python train.py --num_hidden_layers=18 --hidden_size=256 --n_experts=96 --experts_per_token=3 --d_expert=96 --d_shared_expert=0 --hidden_act="squared_relu" --moe_layers=[1, 2, 3, 4, 5, 6, 7, 8, 9, 10, 11, 12, 13, 14, 15, 16, 17] --router_score="softmax" --normalize_top_k=true --routed_scale=1.0 --balance_loss=0.00325 --balance_bias=false --router_noise=0.05 --router_cosine_scale=10.0 --init_std_router=0.00849 --lr_router=0.000792 --num_attention_heads=4 --num_key_value_heads=4 --head_dim=64 --vocab_size=29424 --norm="rmsnorm" --norm_place="pre" --norm_eps=1e-05 --positions="rope" --rope_theta=10000.0 --rope_fraction=1.0 --qk_norm=false --attn_scale=0.125 --tie_word_embeddings=false --parallel_block=false --init="normal" --init_std_qkv=0.0312 --init_std_o=0.0 --init_std_up=0.0312 --init_std_down=0.0 --optimizer="adamw" --learning_rate=0.00141 --beta1=0.95 --beta2=0.98 --weight_decay=0.11 --lr_head=0.0126 --max_grad_norm=1.0 --warmup_steps=472 --schedule="cos" --final_lr_fraction=0.03 --batch_tokens=131072 --max_seq_len=1024 --doc_mask=true --train_tokens=629300000 --max_steps=4802 --dataset="wikipedia_en"
Below are experts of layer 10 (counted from 0) of a mixture-of-experts language model. Rows are named router (the router's row for the expert), up (a neuron's input weights, with its number), down (a neuron's output weights, with its number) and show model dimensions 0-127. Each number is 128 + 24 x the weight over its row's rms, rounded and kept within 0 to 255. Numbers have three digits each.
After each expert's rows: "gets" lists some tokens that make up at least twice as much of what it gets as of all text; "comes before" lists some tokens at least twice as common just after its tokens as in all text. This comes from a sample of Wikipedia text that the model never trained on. Tokens count by the router's weight.

# expert 5
router:119101115127134117186129135136126123138073161137107140131147140125121162144134112142091097134107098141129119180087143133129091124126130123118119140125118094108156117140123139129163131095141155134110099102098126188149138163102128142158154124160124123123128128115126177115139104105156125090130184085112100107088139134132134163134133095139121125160125137131089133137174167101144135152177
up0:147094109127128083088155131113085149140156139104125082121167145136165142142121136139100139141128069138086113113121097160117135142119133134159130115140119077125129095150123098106141112126142120122145163141141118131178092077120140124117111134149140196137192103111170097147163122136109097159125103109098106120090138141120148134083133100132074116118114108128131171171107143116162132076108
down0:121170096087085162121110162142130122060161103119146116117129164097144105153154114144073122088152130181116149097123142116163132136136123153114151135151134133121145122133067144123130157140121143146212124135153129172134157131172125166133143159081147148161106134172163131113116154168118143127146114123140146094121178106143143132132138103139128115145140142094127099138153154145157127143161
up1:076122132113098141152101080152141135119152163136168153140179091143137149146126190096132140119112085128081113139093156164113156099083115179150103112126099124095075140131141121106147126145102101153150094139149141127098151116124135134085121119112116087148170145121151130145182094180142143130127131128149144095102149121139121141142109112106140113118161125162167146137145141133147111117133
down1:139139102128143115190121113133073100124115147135090137153161189101106086093138104118116139113107086148182160104104131099151090161128164124133129119090149116162139133136141106131116150128103155165093150074129091131125093173132163118137132119108128119166122153099112176116108149120126137115142171124107143155177074116083137143125126183137138137146092146128133102102123140137147130105135
gets: "201", "200", "202", "199", "198", "197"
comes before: "0", "5", "4", "8", "9", "6"

# expert 82
router:113092122098087127135119078121151119127146119092117146130127148133135126133137106148203132109136108100163139130138115112124136166149136141148152153148108125129132135077111137160158143107066081109104106153126120142151148127152125122172138133127150149118158137146152106147172096141116126162171188148130137130150154114095122147136143105115162131109199136094134151137098189091125143103092
up0:135125155123112135175171111181152154147162128161123141126097143210149116088130149130136120165140123097101146143099130132128094097168121151108132131139138135114118126136176075159135110102143111150133149175114116123115148101135146124145131116157135075088163128143119100139130083148119092171130141154084118141154108091086110112118128133125152178113137080104124170092092144120105172092131
down0:115144076149123115105106093084089120101122128104121048136151098113115133142130103163131149114177152129138118111118125094124183083114118127134107135138104112113147119157113111088163091132106122120112131081108141136122098115100148111132137132142125151149150141122130123134169125129082135138110128122184137105141128118162124098122120121091127116141138146097142141155106144092085120117149
up1:116125140142081172148111098116153149190173113162121131137140158105127107110165143118107106134114146115156121122114135148129119154167128148122126121127166118100147102112120129152120165108108115157066117177143158144118172111075146132124140130129138104108118148127169175128114145141140135154122105113127126135154142121154098096128145111158200147129095093162189107119101124134085180154107
down1:060107171120130142106111110078106168092087124145103087104115151102091147121109067134138125141144140100141125096140170101106155150153142151103127124142129153107116151164159150096160120133112134098122152111144136138158084145148119133133155114144124167100157116148120095128155130107100081126105126136137140145152109105126165116150124142155137179109107111160132150105144122108126083130128
gets: ")", ".", "==", "|", "=", ") "
comes before: "\n\n", "\n", "a ", "is ", "an ", "="

# expert 74
router:093142113119146133134113132139155117144120139151125124127105142139146088144173143158081114125143149192126116144135102172172105150123143104063145160121159095147163148129112163154176139108099119131129113091130093127137122125110143131123118138151113120125128149137121143107176102093149149105112092132099149096132152137079100168103139120143097142144145107123149131112142124088116103125099
up0:147134085128142136172162155109110105148134168091109098104153125123157131130130163134124089094118125156104159138161145105147103141100159116120123137109089133142099138054133149164136104142154136125150177131157100096136135093134161127140162104152117091160120081099162093141122124096157150155112129149156142125130071109108150115116140143114110112146155081078126147096138115115149157129167
down0:185164196122134166083120124184162127094153099133078134134136143114157111084139094132142150109087157136152109139141125126129126122058158104123136109138154128111133123200121158119108069118144108127141119128092131134117148094109116180152090116117117158094121114116132101166112144108145150157137147102150110139128124163145149139137172115180135135151127116127144091161107084131143133133149
up1:103163121133116189132121089123150141129147126095128159105132119102086161111129114109102118136078114141068136129138170121154121191114153103115137063111132077143135126168145115107105116135117143182129122108098124138156127136107116137153162120089146142174130129142139126099101127131099125162099092158131131113148141119152132128120127135159112128137122130123153131110127132146112108143131
down1:087131095121149151146105121162142115106169129094152099111132146123124104130129127149121108119139110175116160143084128120148134152113107143086132190101155098134124115151123133133170098099122105110122113115134106124114122119085171115169138130142135115116151178125132136106120126141137111135095144108134095152106171110124128137098125131104128141145139111128125112109134135128115154094084
gets: "–", "201", "200", "202", "199", "-"
comes before: "1 ", "2 ", "0 ", "6", "3 ", "3"

# expert 77
router:148149119124136162094101117128136111101139120105123166122117137103134148071102096148115130116108123134084128117105190119114127134109117125100150111190121131158188146136100170124134118159176130151105110092109100159133178134164146110131126142095116160154134109103129120122120158097095160117120137137115136111088138154124110138097129147111161090171127082100160119121137158166169087113160
up0:128143114150094103131131146142171116116148151129132103131131101133132143100101112110122134126143133116157169148131131141105124130072084091090154125130181149104142087171122155060166148129144121141111136164194145160120107105145173147117138126198120141150128130104157157184128114123144146102154157108092172128139115148172112128147132119149086148112127157193119108107109144119165142099086
down0:131113098119097136157117132163136125158095091156131145127149114119144129090137161129124089101150112132114178150148118138132130141136134108097110110118155128155150139082156158159129130150137152184160124111159113140155102143116162130120122132102176185168115151126128142109090105106135122136120163176156099160092151097108081142133134130149113131129123102142187111118165117138089102175158
up1:110109110128165146120083173106116126091151140114126142142170141168160120159125168123139132133144106152115144145105125148127105162135117160128110116143128138164163143116139140105143125147168098143115159153168172165142150178134142168120129125084120146099111068140137141134135090104116164116105133106116147122123155156134149162151128159154134150142172093130176133181099149105151115116108
down1:134171149129118105150164136107126170139129078128073123120122067088048138133138156126118142140137165142129161111132110122116117115132160133123128133069123128082141135110112120134122136140125165145122110133083113115102125134097112128111097127144112128141213134094146134084134149122079141153121155117166142106095108154134101092118157136128138131156128161111136109085110160119091164157149
gets: ")", "0", "7", "9", "1", "5"
comes before: ", ", "\n", "–", ") ", "; ", ")"

# expert 71
router:135148131107116141131112110147137143162141150152151104128102161116110155102110111112153101096138162113121112152115108148150132113108133121110163130157196105139137172099118141082118150110117138096128132095134126102148140106111087114143147131118106147110166140115121162115142178138125122101114117152102083148105151103120130163135131121142206106147160103149101132158082154134092129124136
up0:097152118136101139143154111089151158099131159141105089155086105123143087120127105124110136116183125096107130153142122111147095138130137139158154118147120158131124071155144115126163163110149105102140098131144133148128106141135125146163122154160158114099122156123146130164154113164142135150115065128097123148134115135186163142206093110081117111118162110176108087144113147119126140128154
down0:124126069100122122148119143144141130155120100150093181102122138089104141186143113113129105101138122115150146132103121166103093115142170164142125147129128140149108143117137154164111131134130164127107156102153110131128149136136160137145121108104168103151115107118183147079143121095105122143103130182132132154121146115158103138132128126102148147132109154058125136100125143107114125117141
up1:128136148128127134143118148143110176129186126081145093170144111091143123095062123134121169121095150119169132132094131128136153135098175113115120153107151132166133092113126103113129150086096123125138140178145151136158097110153141156126148104115133109168158102095108146121153127129126184097106105147099099141084114096186133166118117126136156176078104125117106122119118153159121127096157
down1:141074091105104142153145153116102118113074116156102082123117145119154180143154148161135109144161149171146103096155107124118128176146111085152128138150128114106172160102118107142163103121079082086148150150137112095126164123111119132129104108133122115143089128151119140097155154132113103131132128118147094116112172113090121119149122146070121085137092169144169159124139093132081165112098
gets: " ", "|", "0 ", ",", "$", "Party "
comes before: "| ", "(", "|", ",", "\n", "/ "

# expert 10
router:122129128131140168169127129123096129095147138082124111128137139136151097149148143138103150113144075130118104136126117093099131076150141148136085126143098143116127139135146136156119127142144066154125110148107093131157120111121128094167137169127127104111090109139155138126154108106165145129142141134162164128108147109128145137109132180105100150175150137122151096105186191118156084107155
up0:100085148119079112136115124104116102104114134129169108157089152142162153144101139090127164132109169112109157120118134116116145090128133158153118133145122126127102153113169083108138112165101131117154133127113123103135123153132161114130116125126132139087087112191148077132151090133081091128155156138137126094138106100120124152146094100184098113162153152106140136126140124138128179092087
down0:116118117129113098153151142105144162166100108090110168129149101165155107122133165141129097118133138136128139161115122129121122094142085112149131132137145154138172103154120134153140139171119110124147125167139165164096139113114104137091173111137170130085145146148125153105151145149139142120093107121131117121138143136121157164106091078080103108184123141129080167110068107145087132152078
up1:112076108093130137150102143161103092133130112122099092120142086125108119138131112087128151107156126090136129144151087099126132092128142101136154126116131117072097161139135102121141110122129110104125150072129134119148159130172147141104129101178125093117136081095174115134150050135122096161128107148114152089131118136147143153150140116128159180120103151114153136107120140115141138118096
down1:124130121129143120096130076142146124108097116113139164133148149124120104127141149157112115116115141134119142126121163141117134142078125113128138125154112126151139125116139115165086175141161121101107095153126099149148100115134089129149150140186108127142093165152151103087142146176155152118090149168128096120131147162099098117074129105136150103137174116082115157119178113108135127093139
gets: "0", "3", "4", "2", "6", "1"
comes before: ", ", ". ", "==", ".", ") ", "–"

# expert 86
router:105121109120114136153112132121174174113177125113146204145135100114115069141204179145128141098163138133122103149126131158124081094082148099120140137123114150136122097176122116144122138159101142140121121128092122125093038128113076128172137141103103136116136147116145180113082124136114133150118133117125143143155138125110121164124134109098122120090131130138133145123107111103102118053101
up0:142106111125122128104123129152112087120153110169128135109156111147166166121115123164121076157142095100129105119121136135156158082147142141113126113123106107101131088080104133147127092148106138095156145138119141147124129134101158109103131119132133101137149137087135074123102193115164111115094126116135112180109123123090101136136111117070126146150107108112123127185120117106154157150094
down0:132099152099133120108100082126169132100141132127112110118177140125171139133154140109141114160151112126118129164135130133140163155113135089157144130112184180125098138148115116134106135148143102134126072166131120138125118110139113116126093160114135093117110137158146174121105102107169164133163107106191114117134154132096171132094178164102103123128109137147145116135117158157127099136165
up1:111123160140126120115101148150132114133150194116137174146122080132108134128128140119144162101074135136127145140104143104072104134107123151138139129162109161106110110117108128177125144122138139134098135149166100151133126086110118114123105115107128103102117105140120140157153107150139110112150176099141123121133136102159142125156158131137102118128131128167155101133127114138115174140121
down1:141156091151178081164132135120100119120098109093120139119152171116124121120110119117107136155137129137106139121124120136171099121102171090114114125101170091143103133101141129137086114171082150136092116106111131135151104119173133128168143154115135159144149121148143130168135127154099146148123148133113126131092117115122122101107069034157130121169155117110112082103116099142127129083146
gets: ".", "| ", " ", "o", ").", ".\""
comes before: "\n\n", "S", " ", "\n", "Candidate ", "C"

# expert 30
router:122096113147118154109163124120103134136120124128133101114081114165176124123187152137150145139133142136135069148161094125166107143140156091100127137165132151110134173107123107105101095154119093139162130138168094078099145082129116111123138124110111138157146136094116120149129131108135124135120135094095138080164123096124072152157128113162163117109152122128126154140093103152123108109079
up0:104100165076124167142147169097075119143101099083110099114149123155146183138121081121120137187124138153128111107132068123140124138156153118162110092152106139131108136149129174092125121106107089119103146131129104144167141129116147135135149096142109097105104121119114117150150175140126072066182106097087129071147126143090134081113134139089129123156116088150124136128161121124083135161176
down0:132122110129138093144113051187161141126137143164187123111095160095133141136171113114134166098124120105099132137128124153111147124104177126143131133132149079140094112116146130153113138134136134129147123123136152104135108114096104094137134097090121101149125134107135138145169169108151177113153108148159120129130170165151108134149146147137126141082114129137157106118114112111143130066111
up1:104087124159131098141093135155137132116179115131161139144105117064149113146144113121071131090125122150142125120156102150127117123092167087121132138104121124139091108125112091136165213174118098158087130111118106128129075128148127116164099113113111123124102129132104113113161164131134139130119141135149150169171139165120120142101133121144113116108134148151132099105132099078137150139140
down1:130111127094111108135149170148167126100135090139122067137140141116104116139143140122140135094108196149096162078159074140132084122127142141119115152149136161107143108107114168135076136121147143115142096167136162153124134099099145147146104118083133165134125139135113100120156130126092151172112144150113105125089145164117108165167108114114159075163105151170127128132138132103132094094122
gets: " ", "0 ", "1 ", "2 ", "3 ", "4 "
comes before: "| ", "; ", "|", "–", ",", ":"